config = dict(
    shared_expert_gate=True,
    qk_norm=False,
    init_std_qkv=0.0341,
    decay_shape='sqrt',
    final_lr_fraction=0.1,
    seq_len=512,
)
Below are experts of layer 4 (counted from 0) of a mixture-of-experts language model. Rows are named router (the router's row for the expert), down (a neuron's output weights, with its number) and show model dimensions 0-95. Each number is 500 + 40 x the weight over its row's rms, rounded and kept within 0 to 999. Numbers have three digits each.
Before each expert's rows: a language model's description of what the expert responds to. This comes from a sample of Wikipedia text that the model never trained on.

# expert 34
It responds to: Table pipes, mid-word pieces. Pipe separators in sports and data tables, plus inner word pieces like Lingi-ar-i, le-ast, link-ed, and articles such as a.
router:415516459577460500419564512525553487516472511510448592596475472465433550515497499472511507453453534477466438474542539588490562519500465533432563483560464484426436478505476471480468558482461489461425546515471529464430460453499515485474435510473477405510547523493473476493538488531450499547
down0:477483451523532501484563463513571479471523531467508484462490531553560462524535464464461497491494536496472545531581444416485564531559528402489458524459489502532499493512497504479487550457548566478495501559512526426466466469471494554517496552441500430507538594481457467490539436448477442501
down1:534461486513494592514469491488485412542501434502526598454464562518480497503448462418472592487521435566494409453480535477499514518504467509512538472496508574543483507459533485461547546474574524585479520383516543550492569518524523516494477498447554552468473492460478500447514487509470543481
down2:442455490460475488432458504511476501575512580511522470532493546492477493439498499510511500456512507461491507496441504524477493458461514448468484517415402471442479432481486560485538603520561565519551578589455585451473507515545506511506525499485495475515515479517544493456463524473515501448
down3:539508418510555489542533442418447497519516540526494512559534477498489449485472518515532492506547518596470483456525485475518516511472517523445557498527534536444522495543540464517500510479589453487514538599569466553514497540571475436505556514552459434426574495514539466482518441552498432554
down4:496569541459495591424549433487523464502427451509575424509508566475516471605481478453512482471549582545519531469529485541471532531506491454562555400532484536430507497518537468495438458471525497440518492515473450441500469458613467530490488488450499483507525431530492509513479576561526475488
down5:557453515493539452481536444555455505489474505522498522500508518454557508472487535530485458549416556571516545499517547615537552501505485470508512468542550497517524420492503520602499488510535582580471497520453551539445470454486489427513523577508445482516558493498496589597511575535506494529
down6:473607464476426460461555524445511479518520554461476493418478498541559493473576458546574523531511531552481563370518473495457481513480532529432500583532545506520413459506435511545520479492522496499496503569520453501467498473537447435453515473476557451475503491499481476497512462518502376458
down7:491476507515484465490496511541456544431470447493497494476577499571435522527516536547561498450491504485404539514552522539550499490489530530495474494465513539540471428559471511495500520490563564542539488457451557470497505416563534434466571530506467476424480551532546540455567516561498538468
down8:590585525407546530504430404472477570444564444500545507524451440466567502450495518497475507478466450526406474471535467543461446500458480561468491556571477511495477493417522526530501475498490497579502506542597469534506519542518465489500551486487457504518483433484449504516549452543491477505

# expert 7
It responds to: Pieces after w/W. Word pieces following w or W and similar short stems, such as whe+ther, w+alk, w+ear, Wal, plus kinship words like friend, brother, month.
router:465527493522514517523513477542530467470422421509479496495466480416438595481544507468483544497451515542505448468472508502454539520450485493472518503467473511483461504456511485515413452444568561455540491542470438480560483519586458547505493472477443534475484536509475437535500606511460425505
down0:430528517483577554537508486561520535496527531544540479409428539537479467531507437466521574466472501498524509451505495528550501531511471442432549539546433486490436451496462517555529475499547474500540515498530466479517490458552543442506549487497457400498557514547486539538418440507516520509
down1:416436543474482557508508486475495532527487430530491543484497449504399494561541476485472584495484524495475476536449559473476539489541467506539556474466524481508501426504542517546487460483500498484514511461500486448534390464569491531488525525457520517487491579487457539457518414511520461439
down2:545443475533499555539428492418495499501508558476532446433484478522484482516456525463519498531532504458489559505536563539466576539469497500560566512482498488586547451530501492562478475525536496452504494493514485503450435550502481507474484492570523508491501513494510515496554551501500603529
down3:512534500485453503437512475478476443481469432486484511474516512487464393508467521447493401492451484455532522417434530499434513502478514481513538515498524525505513456564450488416521486486456486481488471504492452414491553585429503466534497486540488472562498492459508531481501571502492504504
down4:484517580557485506559448529475529518450489453449495553491515479430453517452492463535504476430548514458435563574508431531556563486519544481414457556527572461397395508486506525463527463455450490509467495475516481467426431464497509472529522537506474522493410457444509513452524541531540519497
down5:524555469480462503499466548452440556558502459461460459443439488538551387463462485484497462394459452483510454442540587518494557529498523532456479488555474469415444473509484563545566541506604529518481448491481428431492491508463549548492474518503478480468525489445487504496535519508562458473
down6:501464506552510515470557566501493497532521525505515563493574504543515474485569444491486565503530492476474516470460481478539394464508465469501569449481505531555460518428489550504508533490472573576481543439524491452517532487519526484428489534448458508551486490515492482469556482443530501492
down7:521494498550492514529526452509513435539512478435522525472490489535544535494482469506525405500532481517425454537570497493607464469447465454519455487479496489426473461556504515456468484538474505468541477500487493549448502517469380493519456404534536506464517522498463493504580481496503532466
down8:547483504442524578563538495425497481512584438510465478501552509516514448554520499474470550481533548488517518482607551530504467479512486456448493542537538553513408481521552462506519475505463530501451449431498401473499527550587462530474453443490507558573544526478487469459464470512535489510

# expert 9
It responds to: -ing endings, table pipes. Suffix -ing and -ition in words like opening, uprising, consisting, plus table cell pipes and words like College, Club, group, year.
router:451466497541603547517417498426493493540439470495477504511489497590462489541530460519553569525488529530510504572449476565480489416465554498496499513464420492520445508498431509489444523473485494450501434472475520477443506557577512460471524426442492499526535539502474529443472521573544507543
down0:489544424533490536466482482503546601458537534525500547551496546524539553505453459499516469506484481481615476466473529424507498461410489552530495479544462472503526536513538488553496519522495554508525482562532515534499542578577535450472513536413524436487502444496550480476536439507488517485
down1:460475549413472405556500607525513518580497500519496475510473517488453516516503487497522451482538503487460478527555482535479570523442444553483512513451426471489466504527445519571520557497543513478540565489532535448417512471490517522422539513496446442416622526486519469475536560494535551514
down2:506518571529515430408523485546532456456439488542589487426514536538482522463489469514530438544492484484486493497428527453427463554513490554503536448520487486553520485497496464523534512458541511523491501516496455460501536475523568518444457493417475469421404483515531467478457512569492462506
down3:522478577522472413496524525474473463566553414567473519560583483499430625467466444477524472438480525431505501532435423543501502557574454484510523493511504541493527461555479500448471460503474452527465557522497466493514545427458495546506490551544554468487486468467504485493594561544533535517
down4:480499478523488478486519500463519530426538584489472491526496510515488521400495536493514540479482495506560508509558511542522513490487491527435471397543497521557485460409484482570517487500594529489520454550523558509560507514479497479402487524456469462459493585484500469516580456436553457482
down5:502482462504489468553459472464497542493496466559477510505438515486528505522528528489509498515504565415511514535508548472474517550479546505455502467448496538455490492500459489502470553572510525511486454503510480481618472477649517491504453492478531429488456525468559527497511454550486475594
down6:550485502501494478533561499487529528493514547525531445534492526478518536515499507465445553495507572536482485552494574486517501555470472513520597470447555553437489512592509503471567453566563499552493463529519579448529480503501391514547508533502530511529487554513503450482506548588555471512
down7:540522479491559474490470527510470565520531513482522543558525514493518462457505587429547594487477521487591540521493556483560592529558535550469457448607514467513470539535467477547485454534491509533493505523529510483469498508422570535524500537494524459455537504432515436496511423488488532536
down8:472510497482565500491484495535481525455450503496459456479479411500558485483492578501487447428466527510541513472501434522519593423525518521535492443482482530456513502486461466473532514510526463483525470522517451527519517475598482500430539498496512522529453520515507535512538478525586525507

# expert 23
It responds to: S-words and decimal digits. Lowercase s and capital S word starts, De, Sant, del, plus decimal digits in statistics tables, e.g. 56.4, 1.9.
router:485437478495540498581517437549554523456507502533529484563476527437509475458515536511491529534492512476515475455475558535483461498437436444472532492517531485473477438501458472483552519491500467444459466461468559478495510465519519458537467501421525443487592450515598487459493466500496441546
down0:530514452488483427415413505480498538446491524531495548510570479497505508579470603502451471477454438533501514505466473436529412448493475505556525433503484475509521470480474528413506509464496526485478528554521474479493449524457509467482493497523423417565424457474514491518506514482510563511
down1:478421554515440409475397489478456537482481492462539542563507445555449467453492468530553496517385520519468495530465454530491461504467521526535563487388527488488505527518409462474481468497502473499509493510538578528438483456490488424511497493548449488489485511498449535511500560489485532508
down2:464530580526505462516482533504443543464477488522516513478513489500481475487539559485568477440559505550502517556572513513457542468532467549505526483504470480483444540542485511495567478489513469548504519474501483442480474448547515538419452476396574494438486477489452528522478496497538493516
down3:484541460491485506455526511538437542556480485447493510511460530498475348531477428535501527505569507565596563481550468441508428424519506505452498469542503476535511435469487507545523523526463487520530440497494485522552486470511514510481534434511543385443464544595470458520505461447530570468
down4:495500531459552446496489514486428459431504492502470430530489442485459515457466542546518459559463537475445483550550477486532458522462465479521502451539419487450479456497471463519533503448541482508510501504458508524500386457561512505348547413452457508595434465494504546532491502501467510425
down5:503549506536559566460538515469420536507518481476538447448483515506490544427538522548479520459523457513484540506475535563508539516553428468470418429580523473438483504455516495481503458506486514551542537455489473517467470490538406539459468518523584505478504487431413521623500460428492590471
down6:468448492516435417479449562421497533421483477399502520551527477494494437517472512526442561547545449511562483506509557505448455474538529460518453460544523516556551505494506520478445510485458502499531463502490530512528479529550528461494542567579473525529505510521472435539379565473567478498
down7:471437481528511478508480541567494535474433540525479426542498523567529538514510545476466445528424597502561545495528431519482477506470460609555447501502540573493480559479439490445479507486537514456547538484533457597475476468467517502454456570483523497453451510475465496477480414530445515524
down8:471467505546494525567459500545522532442468451496447524546593443510503492549536525536515568533505506556574498454561525467528515523531500490483492516520516506566504594462487496514493460461515466407517450467552448480451524483510525513498498558438471511453478531484505500440514455488473526534

# expert 40
It responds to: List-item dashes. Hyphen bullets at line start in infobox-like lists (Distributed by, Reports to, Surface), plus word-opening pieces like acc, inter, dis.
router:465537459518486497523442462455462442488479522546504464461496544538523439445486496530493490473543505546453461534487521481481461506566501459477534516512520489558531459551498483523479513468543419517548471500533461450479528489520463484532470473546433557461547518460424424578438396498514484544
down0:500500532553462501499493462505525513489479558461574503481453476462501499432453402532510487475540511515453451440572583504469495472493459455465545535499493499556509543549623499515473466459542485555545511480565490473484459494467478542480494461467491534506537494489515468457503439592537506563
down1:530457444512501460457487458370471510552519499496468507507453474556513421474505507508443507480467451531539491502448505526532482506521562438482502480513471537536488487472464554540503540490467514483546447499538564480475528490504541517522523466530489445480494570521476483497481420442561475535
down2:518506477537520559504476405516527591544519543524540473511510541407598544508465497482491500415512484494526567426476446425444511595467491486509548498457498540492430485452519572390514498522487533520562497542455470555468483467494549546534511578493523501518503466481534550446455488441498508450
down3:500430514438498486496507459488586496467484522483509515567512513493448500466475545514540515426447474539443549476546519443510406536445431528530529480467512519491506533455533548492543483504453492449485493535462469521484489525526544566531461523539431510562510527552537516477516451519488558551
down4:548573521515508593538481568524537513499422506563475478474523494474454491511535494480535511617463528519530505421588488483496451458474479505495473527487549476492523539471505452476537551535495464451457497497534410554581458515493456462558506539508594503573500608517497536505456432545415437492
down5:399518524507497579520457538454460561506476458584461531475499499475498475530440505487470547545501486489522451478465526495417514460558481548464475439406455474489435480477552455512431453509545468509503518485545495518482564460519515441481497399480487447470404513434501474470517502571568496514
down6:552528448541556547459450530507479452500463529517454494526488483527497447561500464542473458518565461453528583568545477508527479453475510546510517495512590536517469503428510493463519545546463532504493466484506493427546511500498520583530497494520532559558547520558510579560481419436394460526
down7:488465555490531484517449502538529539548512551503491446477525538485469483467456556514504482547432561573508496436527418480484485509488532475458495518481524454503520602491536495499552499535423546461539440471528490438406523577429511474462556525543512528541523439542512483438412417572503560499
down8:473557482460538402527473489434578542523495408539557559519466477519535486429529496484426525517503495526497464490514504465501520454463472470461462507479426595535511524495473460511521425533467465486451470461505534414448531508508478450503509470506499394485517449517484377537423474561495526460

# expert 10
It responds to: Word-ending name pieces. Final pieces that finish proper names, places and taxon names, such as Illino-is, All-Ire-land, Eusthenopter-on; also British, London, -shire, -ville.
router:479382561523542476474525412468481577473514475502506506575498534432473478552466520460478516470503451508498486499416491560439481501528490575470485504451435464471449485452512550548494526562513402530450532418524479485467528487540520426444511522467475411498433523545487490459556494504578495534
down0:499479511552496497495496535502499490506436561483510407464472533470494515504510516528488508501504521479522587577459446500492530566488407523584484513535522531611560479465452525470454533518500516526513453455501611561550552472485469490469451451569503510537511524416454519533548648429515456436
down1:430530486485428521559513574418560481462537518522523530439518511488508513515463458481530482486478436540468537493568535490460415495467500536530501566449454525519509470541541487523577488526528514582496496457592480526517478506481469506405475510437495475488506492538489505509491567491538509537
down2:539534505546477425496485478468500529480478438436520505477531558487443529516499507522585500486495470522492507597513442526561529553519500478528453457565503572465493523463485573415517494510519527431499571508496478447488581488500452479427500483507540583447484521456495529512522538495447459480
down3:543518505560568560518455491470484548562508476528458510511459504505512504502484461482534473530499511462512481528532492456491556478538537458547461486521431457441469504505525485493468424452503526420540561545468484438524462464501553555532451550516540492412487623416550415517503479531526505484
down4:571562502471500482461505473532465437544392550558491563509552502502480531467419501493556508569444496527603464484484456490536453484545571542520501445509519627588540545543475591496421500518506445491497509485519546530497519573517520487556489472530453514532515516453526514492447529480482541514
down5:534543574485518548536528500522509443487537393458516468434545524511564493509601469487513503518522551544481430550490469565584481461475438476497547537473577508407481465509516516452528470549560466565522509569473563522525504507505473568526488519511485538527628526514531461547568513465563504463
down6:539524578440519486527435405554459480497525516476464448521476508490544411499553515456512535507492505509480501516471548531545444498511467463525446512537520529445474519481600570548518452483477477537543474539490539514484488521532488436490498515494449470483520488514459523502505411523526503516
down7:495453467554553514494490510527522458434519564469440444520514399596548489515499526516467515513464494496479513536486447596546446483550544474524503541425445497505491558497486487530499576466585535505465513523449548532576488475488533462440451478467486528476493550539547472566467505455499536495
down8:471444435464454522547511548496469467440516496434552511454526482502592454446478460500484478464499467508447445479504563554504542524564576397469505559452552465448548522450478465541505499554477520481468486554515499550507525488464492528598509483500475511531595454528475527527440465490512536565

# expert 26
It responds to: Coordinating connectives. Mostly and, plus with, by, for, or, but and ampersand, joining clauses or phrases after a verb or noun.
router:522452546527489430570444466482505578464462504478523533514586502525529518537494510527454507442483539470509562468555528414475554505453488445449517481522506509579495496512523541462454484591501475505465477501454477460449472463572549537514502529481463491517503507492482529487537506583487465473
down0:504487472512534441477532473459524488464474470468490526524551455438461613540463488496538498451560468458465562488412486522503455544507453474483477475505495595557479440490428517542459541498508553537422534510554517435531504470529432457555523450488441516483471520522408524490426522566436544457
down1:512473552457522509483558483533511484543530537539466552480485582465443457488503528531488538531547486472547467460495511492514561433479479558484521477495578468475462529499557462453484484544497411467508484446501501495490579510538460530513469509505559490543440513532554510514577472535543495522
down2:508459456454533514475478521503506478450536524527496500515494518497427540533448518471538543508562512514534499457464480531588452527458462534501493481510516418466528530550410459482473536458511491456536480484538471444441518533564520498519599527454521468533479499481520410533426512435528557451
down3:514511449520457530525531468534463503480452442480527475474461521413489530537503434496558528555451456470492584581563507527475487488504523461512519523568554475519528509509521496470469494468524427489524567467526473512534511607420429514607536548514534490502542455571493504454470456537515487520
down4:494512473542447521429445462518473533480463517492463528487448542458428508475490516592498417462467447534550443464560449502562460549465533549493488558477472470479533500507474500506445546491486484527524463480537472493529546544497465484530536485459512456498551521484497506536429499461477523525
down5:494461505512483467571546516542506519556462513470506461575517522500505485448471560451435494518438528465509482544445525501573545476490496522443499501530572532479587505485524483463445498532469551565503516555411534543452451549484571490489500557574515471552563416576491501502463473461513493530
down6:483587465507506439479440456519421447491510495523513527447477521476522542490522443452553500499509526447416496469556473500502527425425487494462583417505497514517456477562521438480500514522475465501506535498575494456537527490473414461473544486503467451460463466435483460489479552528530472519
down7:506509472460518536590471487530586550502498508496570514539471498439429527495551425474519470581469470427528494519558507523419500484532470511472494509518461564517523451525542515588513464453562511486533432548495486499580457544498463457563469505473485498462547537513483469504526517472515458565
down8:527561476467506478549531424522433500484517501574512473447484456473462495484445519472509467545523567492486511468463541525541540564501517567468520479534477515488451479531529476512528418468481411453500478500411570452575449554548525504442443443549462537508464444498530495459543506531530470559

# expert 13
It responds to: Given names, name endings. Common male first names (George, James, Robert, Richard) and final pieces of names or places, such as Jer+ry, Jor+ge, Gund+ry.
router:496463519460502521508431559478531500568469464538443482510472494454501545545512494542483494452502424496464483483449477515461449467507526471479466459503462434505477409520560503521588542499493492595506524579515474579440470482466527533528529498507508426507413484497563463516548502519474542555
down0:488463475542479514555518515503513500523500502540484430458504501518546470491522539439555523439461493565559390516480508478494491519557530455508464525524411459486528548522504567521495472521437550455519466507497502542596461499486419517481562509533532508523582553419405456468509542558478568454
down1:518463505530484514506551468463493473507528419440500452495512511393487512510510471472514430531529467511541502507510471542463565462507460548537444432449511568495529498449497482460462395563523495504494513494562468519579564534497447480537535523574477550542540590432489516466511519543537452512
down2:504540522541528484549512478507466544517447465461506467490516571459486512547543519478450471466562498528562492468490477497461525507423521470490561511477474406614475518527508522477486465548519567534544459458466421526452527522513462505462493508549491547465544534425502524558575553505526483545
down3:488519517490517536564491449459525508453461494612445506466481535548475448510577519521391467525459496550478472534519473512514516523591425497458527438515511451528460518401512477514554489452538487447509455513501504502485402464599481507412559513407454501555518445516488474515514503536561449518
down4:505512549574546530504578529525441562450506453481529533469521561526406512515450524553495489466472431547504487523488445488554439599446490527560542429526496465507442526472460514538464543467474481536500444575394529406503455510503452581411524459464449514530528544532480462539511506469504473452
down5:464478496461493414539452557499483482409451463520460435401410546497515462497488593457507525425477493506494493498583479512481531526403492535538497518495510460475451487511498506496485546471544460490486514564547535499463443483461510477622516486497461487495494514517478540487517461500451480504
down6:420540506508501499481495488494490471591567490478515486461458402512525514488494441483523490550490417503462536432432539503530497503483458493454431516570515543536494489512506504507525501545464533454535499492601468523467467534472452584496532479527520498441421483457495518547453520500453533539
down7:497547501584441496479534569471459518520576527461415572510472522550469491475467433509501481543538515508590460510520557470434457454552537500470473559591467552504516466491518461503561511538464484558450481422591501530507508504517476522449466506563479455454460465525416525469491509434600472509
down8:447500485471517490496519439503518501534441599558492475512498489489591530474484526508592497453475464454491482468410480523496487524530519470526506521496546465524432476463529416554505445449557554513503470543464436504557424486512516465441508574481528483469532540515577492526511447566507478526

# expert 51
It responds to: Copula is, are, was. Verbs is, are, was after a subject, plus inner name pieces like Ay-az, O-ak and digits inside numbers in tables.
router:428504512521535438464502510467527590475470464558497498497558584461463477518461506540490489468433560485455485460511474447496507472498494572456534473483498532469447473499473445568472523464466454501461507453446515468485444432479463430547482515509464475483551476420483541422511543536558457535
down0:505528522507429522504503564474412452494443498511493500459559492487539485527462497439425477448485550473522550524535476542448517548505469461504475584503497543476547477453486509483435434533446471477517486457534527518482563548459572512510429502505543407500525504488558542475479484480500509548
down1:530535487506556569550562474496482482467421548540446513473436448473519475485513581474508563507468479521487461449506522435378470464519548480475480536523492457534432498566476528478526380466462555497526432468455490491566429492497449447510522496490572462491468443478531526511474477524497458503
down2:530487533525489554462518451509457549402514551519518475556531491518503442499486528533457490544486504557493510494450458509505498493533548519516463510482495570490588473480447399490505503513508421555459478558426573482502453559452514467532465533486554457501435489547474436541533420520505507532
down3:489533504527547459461504490538470553520554516545546429561496546508517521519463535549495537546501422506543499494535569466503531488482518535494541508498496469490558516493451407543530597543405519549499416545568496505432467513422503489509508524463492511458526513516480534498364431453536568549
down4:552518486461482500559483463522527519530443492476539551515488531495549514499539405432455469537541488383579470498511550422455500517529532470498550501556536504494468426525551442436419500503426527479555452492565514561476446497500522538572535518567468494524471474517509469490528492600468558548
down5:480507473454528520518521491534463555578586468492490558493531594563554522458499504545486500546457527560493533554487498568520485499474466542521541489454474503535545536570473550496473483594462514447497461549499554443555478516509515561554520496563475501498529518453489503550473492520497486464
down6:534571458493534514490495517498534488538485590531487470443550462490549418449436494508412542511490525487520584510462508532551512495476587551480554521488493520562581544541515485517469492539438488495469528490486505492470463492407473507576539437495482564512490457460471429506504520459459520488
down7:540454501446495469623491499440534446462543476434457481530518448434562497431516518542551557453535461498528460505477525580511517512539444494515487451488505572551508557373497454532512455491471484473508515510550535457507533502493540542477506443471502449489483517493558542477561503513487517477
down8:453527523544443392509509470501491538507506494506466414440449505532514474551534534461529538484487541493543513448513450457449527525540435538553494502513479511571490445548552514448425484503462519412552435492523500445449488535509499504521488540569504516479495451442483457495537480497579481505

# expert 33
It responds to: Common verbs, nouns, sect-. Frequent content words like released, located, announced, many, used, plus completions such as se-ction, v-otes, Major-ity in election tables.
router:474489489492564445549489494510556554484560534539526496466551422439475491468409452516558508528502543477550457511492467503498544440504536525446505472511438523571460476461529463486511487498454423501483515484480505483466519508464544514536522412525581533474455512470540505509494508556519469490
down0:484485478498583554520468481451471460483534428474527482409531449525419527492494606499515483491475448556475462533513498514495497467460544530419482476515520364441508526523502478451477507455486568498506513502520516519518541520530429543511529554507530446547519501521477499525493496491502551459
down1:490499459563449483485573530480511585545528509557550570592536568545530477442473526436536482547499536543502514496577532490551485526423523536459500479515539583466485504472510434517511522553537513469494553537537537539484521458514489532504439429432543469427494491500514526500494416565568476537
down2:508490499456592513515504507538403508499511529480538541477540488582527498525452502566538554492496601485428454511507505485538493526442513424447526484533515505470439467503484539470528518505565509439478555441561505424492467545432567563499509431573475507507499450497436471512470458492511485524
down3:443553432467501543504530543490558498545484480499412535487449502527491497527549526517435464468513451492564500500492545518547523462478515524501500547485474440511482459516538462503531512445573567454509486528458419391437499496535580472524524496517422448563468472525547516457509496550509540467
down4:520546486528589477499564536458536517477512459455481461452479475515465519522477512535542421502572452524474582463496425431495557462494506487551442516504496531518495455528498483435520460505596460519474447485492432504494599514497471445547527520500545533537508472530547514495474576525471416508
down5:457531478578515461514525458533479517531518533504480476537560510437532515583523419537538431482464565483510479568497508452546517546540525587579504460556469411424542546520455456454500525488537490481490511489477498505537458433507488521521533472422520568527457504499522493541498467489487525540
down6:440458452471545522454495478494516458491548485543461481473456564440499458450585515538481562517450578537465464470560504452532416473473490596448514501483553474551473504477483504487460532439542500528454469459484566524463565463496553517572563521500424524428518479511500534510495428486473480504
down7:486504491508489482494491477561519435479489644519431487532543445500457506494480446494504544466498476450558501540498517446485509419529542512532490479437449460470513511523518486623489538453511528508445444474505467553461444491546594428487523454469455424509495517487525461534503513491523475543
down8:540489521504436498499564495472491457463463502501491470563517561482439515560505484476504472478560471500544578518492530458441464548560511501511520477529484489494524468511502517466407490478475492453418470518601515459439483487456401521539479539513469515473474527468455480458466530492450510486

# expert 30
It responds to: Common name words. Frequent words in names and phrases, such as New, National, William, near, as, plus pieces after O, e.g. O'Bannon.
router:458527526588528508489491489436451556407494489511545552510478520468532460530421507545496460473459520581485445498463479436443457499486453479448489520528459548570449467407449464513506459509520480391534555453484517464480538430459455453557519472496439501502527541497482565477516499487510422485
down0:531523535524511526433540507499489495516526491479488478542497583509377496487496524536504500595499460510447455585491436509528482528524537503521484579556449541452533501528537575438479561508499529526474537499533526486521518523484472520489499520437497586426538522516478446500508545478501601501
down1:485432474532491470464490495482451452449515529538520532537450530441539427503488538523525465550508464477536457523483423475502553493476479544494519481507589483509477456564541412414417519489582472522461486510507521539557517545425418536470495487589490461517462460401552422542548443482496504472
down2:456446554538489467495587421507484447444531454506485453458520470488498557524555534531458481506533472479413463542434520549477525483581452420529501427492516506501429457555598540459552503483482465504525490487501549565514513417561508513489529535533461466507487464477481543548493505516526488442
down3:571517504504436585553510618427475526478527434586508574544451525494434514560496465576531472506440459449460532594439484505522455500501518489544515509469460542466508545457488552527463580505442475514454533498544522476458487463527441405503534478489530498539488434505534512488561504515474512519
down4:417454493440495505517508470413450571539524475522560487493475460509495488533524407599523431511458540471527519447509504546470482538507479468526431491476501446558508461497553491551441541521462516500543462591518508490483463475515547413532507481475548532483515522514516522517504598512532608516
down5:504518491483440477453544524504471479473443458513563476459471432508412512489531474523509518500519553457473558512564557502527489437513432510571477456483488458477517554542529487467483561568533481559483539536452488584467445516512442537516478473478528485507510546474534494455516506495524525526
down6:536522437500482500513521498437474487520568427541508520516540563528510478510522488568519447494516499518415493509494505511499454501528389445451527549524508525537488534544483485607481488529475481555503413526505540487411432487501503505524472468419517457458489447510467539534570508529537437472
down7:397445481477587534518506529486518428512529505488508531515482554490494454466463452494469508465475469515492447409532540472518494366463481560472501525527472464567508549463511466497494522466485481518520421498517406517446505538538498428492459452532454493476508559558529480542523480523506513506
down8:558486444461482482466532535554481471402436597494525554480549544438463474526574484478431563489535493476507472451489536506473526482495519507481521533419446463547469523526553578530508498496535506486529472541540529555511489532444446442538491486517519508490485529563576490503496477520494474496

# expert 42
It responds to: Pieces after A or a. Word pieces after a starting A or a, like a-im-ed, A-ug-ust, A-z-ores, plus decimal digits like .5 and Thai bytes.
router:521501513562498486589514485559563502469453545438497500526550518496496497517500513531527510504479487527496570480481492557436520508434486477452499476502566435507525597537415481514518541494479465418518481434543523474576536505487557426449455426486528573429546477452526543444475460554533495563
down0:525505542443387503502551460509510481492519566429510562442501468549482582505484542416538491524382493524433583471553513509481581488495583431485450522409512452496486516513487510470487525537473483469542497487489498462532570509504534486530521508508523483452515478484443536506502570485498487517
down1:499543497542449576484437491492510475463506506474451493463590427536500556509562467541439492474425503505521493511539506475496515453477552510494492558475595518468524482459497453524484469542497475596469506498498548496457530518528472460506503533467495494506533455503473448582551520454520488470
down2:475572412455486473484482525494532557504421511497455534455505479500494494619506479517477556474509532483518523475523437494499519543475489458456508510515491441473430485496525569456479500586454506446591413534507550385469481469474543562464502511467471436578594498534525509516471480461561465479
down3:511478442477419504514510543563406478531503536497470471486584503520500507480519492509515458550550510478505525449526415530539547506505485438495564420426514496496437518537515471461456569540556477473405513550473516639486447563511479540503470471517491458480547491482544503524477449495514461535
down4:536556527580483505507501459442495500520474450436520442601499616523497458482486492515489517544519446506476424501480473493611469496503510543488501463519543505450483445429508570526520509475544479611444427481493434487460501553514522532485546493527496501475504458492582526531493477555548397415
down5:535530495482530516453513519436450496537444542452528501444431486612466430517488496466499544519497585516631469504555528434515503469461527520517527530542517530549427517502520493476453491489497504519579501509482517462487480491552468515554485472535529460471553580466536553581445482537479538474
down6:471467516493469483444496545477462467509513524505455502500607539447544533543491458453499482614504477509504503443443498481562435514453546501501447509437504562517581462524529501470429441494457506525543484470457477509472462501484531525455515531483418488504488506528459582468467500509465523543
down7:465515492480530481531475515517487550431528496450513511558484446460434497494545569527506532476491520496443434545564602559523485516522477567524544361510471478413477478505477501461521569497520469544424498525468469460483461503476490561482518555421462475488520489572561444493517459519545450468
down8:465489555539549473500489548505528493495520541451526509476462519498522427495533489431498455553468573486463514507588493522532533546498491536489414475482533367418482501553533411403467557476554505530509454470543508518456448484492477499489503440495605523478484554533468540478505532519526473537

# expert 43
It responds to: Initial b and -est. Word-starting b/B/st pieces and the piece est, such as qu+est+ion, Inv+est+igator, ill+ust+rated, Best in award tables, port, just.
router:523526556549556512480517542415525539519551532529560542493482449478420446416497521564577467491449552469517538496518508489433523475456533502463505462441575459468454518479501482490466569446577520492463485491480600463515559457455485532463469543531547579437565534450477473511513513472526502544
down0:497544525447497462522550438453529491539535483525520514511538434457540586516506526482575440544460466487467501481582550474510426408473478463542469464469480508483578577501504573509538490497473513495524510481475510592493509454529517459542496443493556544410540507512415446509509518542493590474
down1:532520411599548555577473589450455483533504476524466556513446502587530495475441441490489470510496493462472510472500463454391489502518459444595550480505505514477552527518483505508554505494508501505499498440510557436570523529533500455466535494575537449573477458449435460517555474511480507472
down2:506522425537540547530448481586447453470527483526514513526460477501471487510500550506504485512506504477512465519471573468538508585466484515470503522500460502474496478464557529490477539483485535493470480515515505464493499515480489527482438491548495508501504518467510491474531474543464429511
down3:454515458531584463527538538531534499562533496533611416553492455482532515466519520445527596483474485506509568509600477480497524503543553547478508493484487565522495486472434465517477495529455535468584534424552507506512462564432532495535495472506434502531490516515529561515471537543453527569
down4:542478538484480504602522479481517396500470460467437487554519534578536558519524580508512473465510439439522490487472563532440512508542476481553484467525433508458421456431481450521617524533501492529489471535441472433507486452475440473458541521450518462466457487507468523498502436553469540455
down5:463540495415455534452441491454511523559481468475521487439453523461492458492434511489505497542464461510547414483486531497471551534523488480518541521511469532579518518478555607522536586505483534528532439495530409456452507517479415515463503506416537469513459523502496601527549450497525445506
down6:550449590498522411500563574450459522436549468477555486527557542526469541546491540544492514478489491488478520584464458479508473557467515475538516506496481536438525469525545462495463501475498445589490495477453534501409531525519505428459423532431567458511486501545508430459560484487530511464
down7:577551447532446500516478481453457457524542418376492485435480458502468506522493527445507521478480556473537593535489517467450545469541542485505508521466434477504513521481558579525530473482482454508447464515493554514467496454530468510568502522506497524539531513556516467481522406515565453485
down8:524548504472482489475541450438497491514490532517503414519481548480439471460480515583561488497594461454485506509500444515535518544517483474486553422490511569433504503456511475430552448534497506500531532479511500555493573461532443541571484494563434478499533504462542505524521479476433419506